Experts of a small language model: vocabulary 5333, a softmax router.
Below are experts of layer 6 (counted from 0) of a mixture-of-experts language model. Rows are named router (the router's row for the expert), down (a neuron's output weights, with its number) and show model dimensions 0-31. Each number is 500 + 50 x the weight over its row's rms, rounded and kept within 0 to 999. Numbers have three digits each.
After each expert's rows: a language model's description of what the expert responds to. This comes from a sample of Wikipedia text that the model never trained on.

# expert 28
router:537480509455541515490504474382464413554547474527502441493616530474519492531455593471457425510476
down0:415514464545470517386480466579521508513473490486480514530609549561539487537486429542440563491475
down1:480435445465430602512469427564477562509593475447536429522525488517536571485467425501560540465486
down2:536533546487526566447437461444506578568567528524443496538507565523485408428515465543610481435507
down3:525424495577476491545435491558555441458449423435476447477584434499503493494423476475421501483536
down4:546465507473434553475507501479431457550496583583577480486508442521502550607476432564496496490453
down5:490525421518598394455550451621613459433448531495535419444422525510535459556446518489388523399508
down6:506461525447558460515532541604540463482537582539486560390503488565434483481495389473622463449501
down7:434540492478535505444509627489461472449497347495473406489456521465442577562499478492482550486483
down8:485506436531449511487483504537453424456550559601575448441555529528371502530499475505574401426562
down9:481462444499493496477493525528475541541424561470555561504480349481469487467530447520492500549476
down10:409514452479487489448464497570522515514454482574433496503375549562423563502504434445507451528386
down11:522522503468530486473452490544467480499497509452476450451501436575508470472550532567517462455575
down12:444511490479469516501446478514477507504526444514494653484546566508529672486476493592491500469504
down13:520512579581521555550502523549429490450480456557555458484592558424499398480533556460575499539456
down14:387457447590353530495503444523457421599459428488512501506577529506489443495467490557505485416475
down15:595491501587540421529471473543558510494595587480462489399469511560585352497570483512424532549465
down16:546453486490444487459512493499431445547521507516557506506481466489563496464509476481534523455465
down17:441461501488511468552437463551514473548568509444527428522441501525586486512539461523558539441448
down18:521551530463450522534524506500531498526459488480488527523540467491457533471394514566486403560466
down19:422502489540416464475514511489551449474412464490477594511575531477398433525574543430536558553382
down20:422384519503381460543507529473506492517514475587465386481527487515541497488520455556456451487482
down21:545496536607455569525458548494413477556442530525500504552455484524487477505543475536510500482420
down22:472591472405467467460473536523526415570545480532468522467515487558474528445455618480539578420505
down23:498517600451583516471469502491508530572503450485538448484521507566565556410463503458505473423517
down24:479430555542517516565549495514518625470518537421547517459480473477494529462524511531506535546522
down25:461614537426445523496460454482545417506442382513507520534516571496495444520433582527525595513476
down26:493569498474481523458467506468467455503526538552464534413421455500556466516521521545500437431392
down27:519531567531455525430459604560512593463464443507533528397581409410530509452600483538451517492525
down28:507538535613438555504535574450486492527523548526500524444435451477497529505489510590571440528496
down29:556414465448547456515510539489461513608544578541504485541518636540506414515462517553480506527430
down30:427509528583515561463600549485341525484570510456527573491510464463524446544492565517441462481505
down31:458448424554510553501505473433506552513468452495551586493564517461583536553470555531577539517505
down32:537483489519591486515554524512515474465525466475525517425509566544533576489444513584542553457462
down33:444499455553553531416447511493446405510561519500470439554516513483468461526525538467490467541474
down34:461542545491501512517581416503522549382515597471467402543463529498510521487524534525533457491481
down35:524505462472562516512397530535447411527459444576567528493538495469538566450445473511491404390529
down36:399477476525499490462441454495498432527480476387546518421478555472491589428503588559397487503484
down37:454608405590525541492535509494530450485466588601450471452517595521469519496477461436491486479520
down38:467447487530425486480454508556457504500505504560490519506494497399474528484621536468552402505461
down39:467378603498475454422453507527578493612452509425570530485498482530520457408489492420394479535553
down40:389515388473566530544561480423448592553501502487505586572478412559541438492518564485527469435435
down41:529436486512517509483618533475478570470457575487483489501546485511523569516439563443523434603555
down42:509644445483556527491476454476559572501487528547488465557567465496439469477450540502523476529385
down43:446496544477546464471485546468503473570539438556623454582479502484459567435618489501528473586521
down44:512528501455382557536503495505447548574517482471538434547443448512529548497589419489542449483471
down45:592504534522597639498367428508509513443480550478537412513398491495480529580460518598496510481526
down46:514551475394556510450538515486521556467495492492450567427446489462471568357511569459481474512514
down47:534581471493502519550574467524560486581461485567525545467499498530481512467530524525532472544549
down48:464564474467535463486528452487452501556479546610573569480539475461540459493537471585491649570456
down49:524557534601543456467505533524625459499407466506488505472519523516437517570488512365535453518450
down50:511427523503501537605447487519458566475497483538448553495524537530501513484385457442433485497528
down51:535546522473464519488524399565450552477547498451528553483491453663395533445498511463506549544511
down52:593470560578551545487471527474492529452494377442455469547532508405515519515533542446529545560481
down53:454537550465485511535578536555498491428484555492483426517513531588488483489543532469379547452539
down54:495484453537489463471575531419418525517531481500510495572464428491493510581490420482445484566531
down55:564514523575391440473537544515535548482473477484456513492530494464436540527494577509366485517530
down56:497517541523551491507484620442451497529594491450506478521481528458419504460378409512474577458438
down57:510457493539493501651528492561423624468518609468477525520581554592475550545514468514563490497550
down58:543611451484524540583485497529495403532529503573472482432520476482549551505563497608565528430521
down59:509510545442511477431530507481543516565462514547518481458480486583515514510460447431406546485430
What it handles: Word endings and units. Word-final suffixes and unit words after numbers, such as ous, ance, ation, km, mm, minutes.

# expert 32
router:502511490435581563445456480539449475468560476536527436527523453544616550516489459455414528491478
down0:474513461494507512508476497508444474585516459517536435511466483437510596447514534474535533492505
down1:491435447570420451517430508488516446483524544537602531602509459491604571515501508495576463421475
down2:431491419505508531514560457517511477510465395489435529465494529548540609444520521555544511520518
down3:503485512547428572462564542551509611442486442506527524516423444494506541442514554528508509437433
down4:486502486525481600455408496396455457459608620435497532450643461504540417492547465532554558431510
down5:489453548472637568521546379519476556442537544438552443483484479505523452517503528438475512491437
down6:508495570516467478490456503471500507522478476492545560528411536447526505377537539507467519415566
down7:544519470471482415609548492513588458537537400528521483516494592445417513568489544446546546540505
down8:541525424448509575507456500478500433504539535415482501556501511513552490504494438474472556458488
down9:513512604485558541506461446505495579536485440471540462561378445475584393486441482433485501462465
down10:522545494517564580473464579481529513526435528497582506500392489583457457510541512485614596487604
down11:485474511491590412556492378544477426432414561403382455542521546511528487504589502512475515510468
down12:349441525462508516455532543544541481410475537623434479497574441456403528471546516522487485541409
down13:511482606484461548503465500453625460447520549495533459507595506550530550557539536545504481526473
down14:483393443482629479450529445458499493498627600510543498433446588503616399515457491427550488484472
down15:499518524425517471485500524575461478505464542489524447496448438491573442671432468525550438474512
down16:432609430445531546456547499444475472458468538484514536466499499512461445603569479527455480386581
down17:475497561547519482480535652498545494489550507523509468493491564411481550380494562536499427490399
down18:508455537554571541537515394576469606498472589510463509499407421410583528542505425514560473454509
down19:532510528567501422482468487398501400480495481478452563532470510588458531467579494533516491477555
down20:437508542513507508553462460573525562499509452498421594509437507548492538566418507492430456466492
down21:592431460474469511559511433474398568494486486560493409493520442605593475397473471566500427517616
down22:426604547502518467479450435496518497481520435590579474448519564522488426486577544498493487487489
down23:521538481473513449492537518450506491591463485497509554482597457508476500481479509474542519449592
down24:441531573506479631502504486482546451579503506574527453471450454472619563503568475491539472451525
down25:549531446421508499566509530538519589459462415466398502490428542460424583510503481494452604514573
down26:588451486557508496493379489391542525591575449449521428527498485480605537487490473609521508533545
down27:500549471509459564538545592435560480588474499530523518508392434540513547409505584496527548446512
down28:544487433524543543467499497509445485583439566455536493513507526473419451458444476582464459489544
down29:474420418525495571508524527424423517569456430494562569467483520535437525595535527551550416471477
down30:419537522533485453498407507499526543468429490500461577541424466475477572496478459459573542496506
down31:534468493519495462509476543535550430490521507416467529480468474510381510491484528527420507537475
down32:433461439477472554498525524562459521461484557512560449537518450534543492600507483491517476445475
down33:570546511599511516464479490475557560507487545311580515432442523554478609460506498423508432547458
down34:525541405498551448551573481475549503542471421480449499501492521471502514485547560412565430596555
down35:487487552531417473561493571500475591555398515505432624532450484493474515503455562436433474526564
down36:529477509503466449573540560559512510489455583580450569572421480546462518502430497438463577447445
down37:540466464454550515525475460501529459529556524527531422499500433483532402452576513523559477466438
down38:480525488488479426493562499654501551541478528469490499493426533452444468482485528557485443445508
down39:512435463508617442632509486568559581541502525453460506609500548475512426540499551520472586529526
down40:536442446467447463361477521548544473367517404438543508597524428622560482484526514499496552481475
down41:515478565456465557408501483549409506502422534504516508486499393494396522410489567612524421488524
down42:524542511483497473532467569526448471496561543527508533432459459442411511421482555594391425472545
down43:533444468575533457519480511458522577529481510482492428563502545556444569430492466487498611509549
down44:533468488545501439537440352516535592426539495455466414573563506535504452379559546497521580469488
down45:553477511474497474504498465485482530555365513430501503541457576523445470476548458398534630508565
down46:498480466520501481555581418472464530510493556497562453590473555514532441462505491508516440561497
down47:591456462521488566522424512468593532522553508479470440494519446470528516583439515538435549361444
down48:573488485449516450552473489429539520588428447365515491532492550526424536553494485527402574428489
down49:408435389468511459527444515412473473621502538526456445387429483495444530474459491487483472458463
down50:486600529472444506447458490617472532483502500511592529532461491447541485457458472441452543520493
down51:418605403502449537468474496539488534469429521424482570467478528599510576530483551529476496525518
down52:530479535511533557559547526424525516553501505575502510519460543461491472472537517496638559450568
down53:469512477487498483560534512594500610430495517481484466492399490499482409564500482423410484458554
down54:526417522436434480507545563498579558549573408508510495461494482499553509513476539500446536532507
down55:502496552570476551487416482454573500434591580491498470481506501465566449484454501538517470566449
down56:489431460482508517598476432569507592586412581458541502507465478483511408556465441520503584497602
down57:554455492483482508490481516461549554481503436489547470511507479487487626452586545419511509519464
down58:457532489448445499550489532526434531470434403479525433544553543514511473479473531504505513495520
down59:499405526460589492513530472446512430513552561563533538527521440423473548482441502426449483529486
What it handles: Foreign name fragments. Middle pieces of personal and foreign names after a capital letter, such as J-or-ge, N-ick-elodeon, Lu-x-embourg, Ra-ú-l.

# expert 33
router:494552513424586533485424520515445570484522488526471414450515414516575500554505531397418489480517
down0:493550530461642413458506528488543569461389472469446527551505555423471444539529426564529569483516
down1:505527461453537475536532446529467552565521483515558482496459484502569423432539449531532483445483
down2:413565523457453424490480531506430531456501420448494472443384545423458438513520545524496507486589
down3:469501487478427505429514474470409434484483554454484486519519442569490479413434549494561489571530
down4:491456554532534543609421494522441480494577561524528483439587478445448427512586518507531536461391
down5:587505427428570560468472527548427489507502525497513462498468542454532526518426527491490461551504
down6:465517514551412472414535542501576435490507466481524558473472430552459574394609536544388501406502
down7:522540474494514535564407517579509571470562401422491529401556516448526493550523502437570434470487
down8:499519451493551513487536537508438570501456553514445453548471458564493541541376567500541565574501
down9:595425580400496413470529509489498502470463477434504555535532546471539516512492489379453553506506
down10:442523552507489458578564558583481483480516432521513548500393530529458592517429558506518497469570
down11:429456474535500516539508547414573565492502548519441547505536504539497458504441578507530476503495
down12:535547357543442472501572497486558451504460525421451494495349544508581518512474500466602528504439
down13:490514497458540515512558400548466552447503495485530432464506430520538491561485492467394519622567
down14:390504439540496428481588593503488568547461395532510557454528512523416499542484520497528461497471
down15:475435434539509500477499392533501497557347481516539604531489555561492565537412445471488652499557
down16:423530480542521523523520510534519477469360453505472501503441541513452579481524444484456484450617
down17:424508518555461486461547503608468489566490598509566522487487444484470568420552477480559465501517
down18:458437535417427582474495498508440386573583537547498538510487562498563536542403499504419466578517
down19:454492432534569513667510439407503536580532460539479505447520542521507487602459475529527572436561
down20:529544521579508412492428495415541436540548583454443624512591496534520479422445485618515506509471
down21:434479417445554499497443466499496531626499470469438596500640474542530407507524441478390463491494
down22:596511505520465585453454517499446586418550627542485515520568582474454593490513496525502537493549
down23:429548542513473525462457452492544477402492500523510538465428396419460459568453565539564522516465
down24:410517526382478458598519501492443442461485519551445562372515555444570450550511582554525522450526
down25:415523442468545575604523487517506419534434431595487523444457520402556516548491504536520539422492
down26:484527484529519425532516504476561535571588461480480456501477488439499535397450566503472448451473
down27:546552518460584556508445535543565541529464471529493493515472458539436449566523472438458402473582
down28:543454515504430552424501534546528559509487511488594463532481596497476382433563486463464558494458
down29:519577563502530513519547474487517561552533512577590504538449415560555469581453491478472518555479
down30:470508541427500433411519535445428508548394551544513428474486461480457586453516575508579529517483
down31:537571482503456565493532545597503537465519599439475420532465592534472478536460487534506476396495
down32:490486550496536534489569490480525575569522484497566513485510557596497557518490551508470454455388
down33:526544505480495537465572584538523411453500525482551461520584450565470498411496408634470493476549
down34:398534516464506539529535505443607534506478514465544516558474587523513533531474498499496605422499
down35:530486503468450479610467492545511534442555494468539474499504521447457501534525568495441454433467
down36:533498527454442455448430564469517432432446517468453472487468519508454501417503569423515511508433
down37:447331487471410556530486464579411474544566500415520545479477507575531502421521502489515487494425
down38:575500408468426515512506514561477437475444475447507564543478506498492459464474548478485428559565
down39:557509523524581482525544474514433450523556545483505459537524506508423481506490518415450553513397
down40:491547460537544521459547452491508549525409505532441609443483510504501495468581509495484551508453
down41:421556559463545456585578522582532466526554521543531510422401436478420517453483529557455422520521
down42:585522559515528481536480517531503520465521536478504500563500451546544512493479391536498507446496
down43:529475444483535493418563467535571460507495466443555479570438511589467463495387568541577485413527
down44:433441495449551517508475522460581502493517463514607545561473479519480486488512471458543499493513
down45:568573455505489572465503519428554493518437477476498516445513532465448506457490466610484578564582
down46:419525479472511496579493553502456580487499509461537449556498551448469470523574484519521498360570
down47:490411476430519478511457545493506539446472556469483460511497501499458551536594423451492502463405
down48:592545495512430455527516474469608465489457522539505381422379558524521585446462556514472361566508
down49:513538442534496435533475420417561479534474455532450595497513565510567599487578514483505486486557
down50:488479587520484495494565514503469553425526418501463380481494493505467401424601506538541443531380
down51:471467514495414495564575506482518466403521457471479454513567443451439446519475538429546503521544
down52:475499548459451570514499373536451446508511438440488478531584524508574416529463451482559520528398
down53:430539459480548442543553506582530499541419457455529499471421524475518423510519488441499499499456
down54:550464538569486490538490484363527543548499508541511469443539495544521539584585463485458443436465
down55:481494474518426404512500454419524462491520589515381546504494417567428514521558418497510445479535
down56:481499485490460509459482491540490533611469473526566480505466432492494470593514417509505531595523
down57:564475461497452514472537523543476557371455444409462482496433491528539572532484507475478502473535
down58:505532527509558562471505464590561564515458528394534497550392477441492440558438445486384458513530
down59:542481556498421522497382556481502547410556588494458565523569474427503537490443576577506498478497
What it handles: Pieces inside proper names. Second pieces of proper names right after a capital initial, e.g. Tasman, Tirana, Tandja, Sioux, Aitken, Ikeda.

# expert 26
router:574496527480564522490447567403496443485541553443574480544573512482517529556508557445441429447401
down0:531507597526456429488543493454543496456541514479431456546536568535595472426458527470449552514470
down1:530504479523559453498469525532506521493470510532545491486485441452538424509487471413557460519581
down2:424498489591522531536493482509543495389541523561471496464527548486456412511546545471449508529462
down3:489564576529449544521532488450515443516485506581469545500492534542428573481546431405503477483497
down4:469444480492491469566518597581505483515491442567445495428472405468509456524483516510484565451514
down5:609539527566506449494545544520529511459516467535552483542514498518491449510590359512577572492424
down6:556541466501397505602551434504457475515559503556501510430386482566579434452535490440517592549469
down7:494522538471433549568505470485563518427485474453558520487515454516539591489516500494470553494584
down8:520567485447543493461584522509514526532547507377498444514486500572532441526514530426545471432519
down9:427534522362510512515501443405506440441422523503569519537554419494555483507431456537554460586417
down10:463509380483508556441479547436515496528513579414479511466532491579548519492503406497528534543554
down11:534519528406462415445453569520435491472496535410522462403448408477610528564468457551468493515433
down12:418358518539495614546605521560471564527503469492456501523568459521565536385547558464520460476477
down13:422486503414463494481555479563464598450539525475503499508497558521555544457477435486443573535480
down14:483505533397568503521501437502517525507568441547436447554486475472541506466585474580570523574551
down15:477508449467530554568501522478525592490517453450529521573626378552475513414468462487472479493599
down16:482461593541557477583520446545433379543531477426506467493557531450581421519539465461499604506477
down17:423545532393522525480551520439459590500464451500556497432571477407511464478512545516444477513608
down18:520507537484512491482502481446514571513379488504548515516545508551497444554465514487468531532489
down19:422545439442422408517512555445484420489450470520469476451549448481369505477443511483534440545532
down20:497516522621440599390440504453591459564522588525376550438510519528503549504495571523458439525447
down21:565535519403534459512490473481559572529488481504382481465409485481519496532527510597543542426516
down22:502532464439444511501422546535507493472528524491435551515411453481540501512515479422515482531540
down23:418467452513579499547591453483471486486477525443563580563395550465401583505573470509520492529525
down24:451515536534402478570469553506477426559514477498516528505491456415559440515515461551521532422486
down25:495439498432503556421510534423542481576496474501560486605508546478477466530483460481400399503493
down26:487441469490529514487481456491473519624630432506465510467521464498481451478501581472466461570521
down27:409476528494454549431402543530481527506511524601494557524553485499473555491522504521476477469375
down28:471523562483548552483496555414508427519508422492516590459433533439508538543541499574444490520549
down29:467624549453440551582491505506501522455517538526371477510412498493499457448565483512468508497528
down30:538486571493461457518522447531344432501489511535509515499510601501565432477366509506490566497440
down31:492442511442535510548436539604556573521501558550500518500535508545515547474521551479416402500498
down32:576546547482541546512472475420571503437430424489588500460554458512527517439609485482493463605557
down33:377622532558572599517499518548448485525580510522385549431591461589489466469486587466593448497510
down34:588413484501518461475569493478492426481505447493608487563510495477511565515467455507468485497588
down35:553521536483530538495420549565458496500491404465566509524471454445604477463445558465498477572435
down36:575441499516508520499492467410439462455380477490435527503479535486497501515506544509495588506621
down37:553432428418522488534507472587426484662453550471438541534447486548530526498561476474447448483472
down38:505550407525547504501534488531522470446502486529580426519505606551492439526459613549536487539399
down39:517465507527460438481534533453479526424500502512434481458481500450385487521408437504502417430530
down40:508461440463529571591559549587595473536440462517535471514515480575506521386422479493489476515544
down41:508452500428532510604492552438555500561499461464578481457410545426483555488428499498505449465504
down42:460534481544508487565434546512486399514541420544512480512448439607532517415473400468447567532509
down43:479444500492562532511616625557453526538438534578486480560402486500544459470423432474522455439565
down44:506460495509544463476446521542548521511425594554414464517561479491335418472495476509405512443530
down45:482505608611511494481450625580433460486454411505516622505480523532566490479487484453468490471554
down46:436426531564532511473393475519468458486543516570514554546395509355471512562493482498526487443501
down47:443469543485566466447434588486616501558552543502489502485569483511489468479427544443577576581538
down48:459451485541506561451560465438450523628495492536493456447548427506482542443542484452463525424560
down49:505454472502551459519550516572438503475574515467554409484425557557590535461474480525614563525476
down50:487494490513548470562482541597475499509497486497414453455486450489435552448493533495481474513428
down51:530459580545539405436459403451579492590482478481470515547458450536498474468494414461526583524467
down52:544596499503428419482485464549473494446486533568456585442537542623488506435573541459446511519510
down53:482498447504509396483512503507495471528508418470511474470449592515461492500509519562516461560507
down54:528521563531540520540469472587592593484466494566524427458411384500472508521660471424473615488566
down55:484504467593557541557479506559514508396501489568518376565546564381557511550529604503504517408394
down56:386530477470487539519568501537513502505559493500514518483429569550340430450507565473540400499601
down57:403426548438579500468511524474513536484547554548573585543534561459514557477541558502472448465478
down58:505449437582406443521377556533541405508505553408490523457543466493536421585469489483502511471495
down59:538513634467416459552551489480546458501533524442466541535493543492467488479527540456580591398446
What it handles: Hyphens and verb particles. Hyphens in compounds like twelve-string and sudden-death, plus particles and participles after forms of be, such as held, up, out.

# expert 6
router:550477513461557566435457568525535447539551581450482427558563448425647537450471494501574414479524
down0:380563426494466493521486551510458536512494495499509505578519544525464494557505497470475541502376
down1:483512485596366467505533475533472390620490488505490601412500476497448557441495456606548487523434
down2:525472394455640555520428465408474544521548389491528517574472504465478365528485484451596522469581
down3:455576470506520509496510474461395463409469510442456482515446506590435412484598514450408564532505
down4:460423555555536532497511435425551512462544412576495432572431518475485516539485467510504447562545
down5:405424482473492519526354480491548504489379528552548579485510526488503585504512460513506487487517
down6:493556529481529541515496467387440473467570559545458590496535471472584544480468529462514456470513
down7:547484443417552478467490648506460478513557475520514458389564547537514478507473538512425424520447
down8:578441544507468496499446530480490520536419540489490509471495521484580556562526509549432461504502
down9:481481544436510410513508495451442490384551442546568519495438493573436455493543525475472489523503
down10:425548483461496491527536549420491581484491516554539506484498440430532419467457491457475480411538
down11:479375553425474462507510526454531474484506501544517519503648472572509492521474515508459443517410
down12:474528487579537449408442527423514537535480477531461482543522531488489406511458505509515429477472
down13:360528530489498493522577523579589530536534444629550497477521504514491495646536450563466561471487
down14:514530502417382532541496431507552443575409457613502562429586495585451478425506486399478488506550
down15:461552469461475498456495483497553528501487482495501459496449456559432417597420542468436435533527
down16:547450465503487583533439488445534587553498505454603445587492485537574487492487512544461560551507
down17:533551435514466505442470503496544541428439581430600491407442471567485513485452484440483519501479
down18:533543444445491564432424496521425511442470444506528523493457520462464571514521376415465459525528
down19:520488585536540564478434518507444428455572466518514604491517477516592570601506517386473480484475
down20:486551515486480451489490506592540593410556462555477487545331618441445541449504493529501516503437
down21:470496505509510436429540448516458518476440479592588472483496446512477561510465453476494518638576
down22:525448479476509444553441504463541525411502511471483578496559428361550492519506385493555507494482
down23:541493462449547550550462570521498534488419483457452539433426529413583447499602603498560574511478
down24:470492559484515482538465425451518529484577559529584524455437405473467511553448465450603524487479
down25:480538423486550498417505454511527533537521600515501560507458487570463545511526524527513555528468
down26:442432464490407463565553490512427484539548503584524466396572395467483496388548580437533474415478
down27:452562571495476525457450524590536460525487546468493447440495517547442445449520552505381505457505
down28:481536483554428550549490537510534547408531511497506484520537407526543537468507576494491363441495
down29:404536485412579566457598513588542479551552402476483508475462528511434493583471547564446507475547
down30:461499534474491429505571519571473624534666576498545395450458487465517428574472577465536522485532
down31:496499517545522490548490510496538448452438549473432528546498545558532527430571453532423512490553
down32:486500551546422551422408499453431502460496509416556565537505535433495479483452526565531540435488
down33:481469415547490518497562532536530494433551516389471455457477436431523462549460509382518559480534
down34:377475474562491547558543486538446585506464540427460436505405554517520435443515550601494541527473
down35:483509467514533516533536450445550554547525463530526530601437548454489550462528491506611510518475
down36:538436512438523467506458507441535467577387455496499585528514448418501495524506478533540458561430
down37:566482490489554437632446534529492548425487568451530567466494550511616545603477509446433565510486
down38:496545599460488511505561500514447459471487475550468509526557408522446536531498513459445518529416
down39:596490537482568530594498390604377386444534578474441601515491517512542506536456510494576403456488
down40:467538507494443462599512554538499469583552529517426532405525494451552576486545498484452534509586
down41:546405533463447457547455422527601385571446498447430559478522590477516580452412509491437557554517
down42:468465513486538556527407484490521457500467537449549610493456533445507447578518527498567459538479
down43:446547474502474464493438507479466347539507498505470551453503460473501531428548570495564506540436
down44:496522432403540584612565476558420536496457489626554470452429519508438502456604510529476481461627
down45:564531456381570478423467588467465488569481481481468524450465532589435475530474411538407451563488
down46:506496497502463503437446490573371473461479553516482514459605525541463482562512462507559463483507
down47:512450579579497444476457491467555510573499586611474506486496516540459546492490514473560492519516
down48:442580548470481525547478534514523563537467532424548497529500476480467433565542537445534506521474
down49:504459607474593430412567518557485484478527531494511424577461457504564534419458483494414516459525
down50:523497520455507492444426525519489578546407479541530528553488466582532531461460516426490573496558
down51:507423631529445570566473455432531523497452455492654516587500612484531506522569458492407494434490
down52:552545456510519460501514555474460515581489557539562515548525464544526436574474583417529454542437
down53:483498445472465553592445590516506462445566447470512460428502601514521491457475487500499424445383
down54:542547463564512472379422523528435537539535564530449449481515505428459502521552528488539499550482
down55:542436530500550565432505528466501378513494526428497496491503547449492491519491480495523472386489
down56:437567446432519497503383494438425436518533515502453446496484499557431446486487542489574502533521
down57:497478475522598479580555537493446471478454538531440492560494543520490498462492486454454525503559
down58:481473410542532531454485549556521427485489460478513545564521537497574431530501521591572546499439
down59:462389542573425572534537491397573564514544460513514438451487506433498504482460577440467472531467
What it handles: Apostrophes and possessives. Apostrophes and quote marks after nouns or numbers, as in year's, Won't, 11' 01", plus some noun endings after his or the.

# expert 46
router:548392617478541472569431599470462563500532548469527431484595499472531480421496551392514458504370
down0:442522472561505563580489460480471423476633404526516442497533494472516608490561446527485566547433
down1:524510501562487503500562525400451555609486466506597614521533459537483477588589551506587492564464
down2:502506456540518448483479531477500442494543507434565568441534459487512467616444530674475516478399
down3:586450521595426498538436545458498466528473528510516462515600433537439456451492567513540496596477
down4:529471463560576520577458526495455500582597560495438525576535453551428488509475471398603507526484
down5:570522477608556453408611450509508523479538497515519476570483533483508479486442492461404451502549
down6:539427513662477494490447579554567504440438499573581557559545536533478465499519361572508450454451
down7:444521521543469502502504532460451514426505496388468507481464523505535415536540462394562471546456
down8:477452442511532490436487463436472557479516557444491440477426535466541520525592519517476547530542
down9:561468493554444496482477451454545519568465549486443543518600566502520542534457500584467579469485
down10:585462477475498512550444560531518476540523487519537571433507531567406457504503438486533495529458
down11:450546537495596489511491539497479548474498565451489559470503554487493501449543525453404567486552
down12:506530473452556419525520593541497518564484526591504586514449385569439543498536489510528550476471
down13:469545537498530499436544444413447438521575417523558446567467473431517519550438593578451505499521
down14:458481430485450470499541545440518441436493428525591529487457498480541488436536494411472539514526
down15:462556517431622558484524394579468516548481421436432500403470489533538544533540568538542483518537
down16:440342504534501426518549630545555583514473576530562561443517466555425426506442413444526439537497
down17:474478523557561542476525498534445462472530546518442465549502442496504512409446506525468525535518
down18:514577484547519447463483593489531466508462522518565594441507507544543498505474464529525475535530
down19:474537468556439397499527522497427445569441403460528578550426506554458497460477510495496482479476
down20:486532485416441602424488541497528519537435579494533487445520518460542590476510530553490537404485
down21:412520426565584412458455541613525573416462518603524516481440463436541480527416575505522481526517
down22:421586572479523540510452528500516526356558468493464504515394462508534456552368566478507492594488
down23:491474476569466456487466609522433508402524550530511548482457489535430409485499496535518538501499
down24:538519471440549461435467542431551526415518502560565433442555543413562514483588534486586475478581
down25:501586545462509606443514551465596423512502546509390533527488363422519554518418534528451545441510
down26:530537504497545631512503429528476554542523447484418514602556511508460465596529442524443552481566
down27:510508526486503462509558520471499518415536547499544463434328615559512558511461483457489406523454
down28:480459546520411543537472533668549548536525539503506548458550458515449481510430532486566499516449
down29:444519419472567454506471462412482479599571529442539561454472550542483572511406549541502519546574
down30:502523489458554461465478404419376542548544434480473514463435531487526549538492514524455450569608
down31:537645510543543467475442498439589460525444479424436508560569537473461586526520554448501440434445
down32:529518599500523461489554477429416454540522579482430476487479632525417500498537429532519552487479
down33:501492521486458390496465589561540625420433549582516511535495512490534453496590555527548487493511
down34:545563379406462602534572470578550433413600531471444475466591516551512556541519465508532540477485
down35:567539466546489520529399630508490571417454528427510551526493490464428445580512449514503518494508
down36:461506523496530514465486448470481454483533514455602594448551431547512517556443535530457534527535
down37:505529543521525558522444481428451488531433535488525498530509481462466459570567480501533495562464
down38:505528496557466488405537543556545560486535445515440511480592525502492509569474563555577543576446
down39:534447498613528537502478445478370543605505421553437516515500504471456478468540454577463500423523
down40:567528448594482553546435490538553486524504448491518523513641491559477485451545552511551413492480
down41:593458466468518602550537452431481461579422484442503471485492510517555535519502595528474489494459
down42:491496463561448441506529533542513555491475592568613476520483538440486463417506519472459408482525
down43:481516497497494523477464431444537503536483466521464423540540531446541577529545591439438573473547
down44:439417419506453390516508558513590471587516516482531522511580488583539433486464498471551533545430
down45:498565452470536489633526518496494486504510426603523440482450540533526562517510426467478530480470
down46:538534533607468519513601474473522566452475506485457502492575469545518480490565541556525455429528
down47:492494494584440612379497574612517510525419541558416520429545449517514520480517483499560512442457
down48:459471542494516560474571458605491589537501526442496546485330454538459498480513440420511480417526
down49:427503533526483550450559519469483528497442494450537475379480580495520479518519555568483475480430
down50:528491505507461648611464492521538552491503413530460552467569570484415505494499508587518521498483
down51:522491480493493477559458481545568438448440470522425472405438442581526525555493461518646497528547
down52:436514471481520548539544546576466523423516525603465464555524506488502499468473522448536445509520
down53:498398424448571486472498447473576499516563400445497469573496412510509543424458515479506603502612
down54:510516419489430468460492476492486504496517455514492444509597479429424491575542509553552545579489
down55:567470409484470512451437491612483447525487494494500405548431491476524478470554467516495441534447
down56:462486528535507557574484518461565491520530566493548486518546446443495445517340449486510453522496
down57:564537531561536512561440407453547491476479471510494477575514485508616522519486514547415544517594
down58:479452472585488508539409575548460524542444513558532514524421504472496513421396506503490605386482
down59:484479640552570579498449503524544489500494524440448579534560374504589429489503530528505565456444
What it handles: Subject pronouns and verbs. Subject pronouns and relatives such as he, she, they, who, which, and the verb starts after a subject name, like sugg-ested, reve-aled.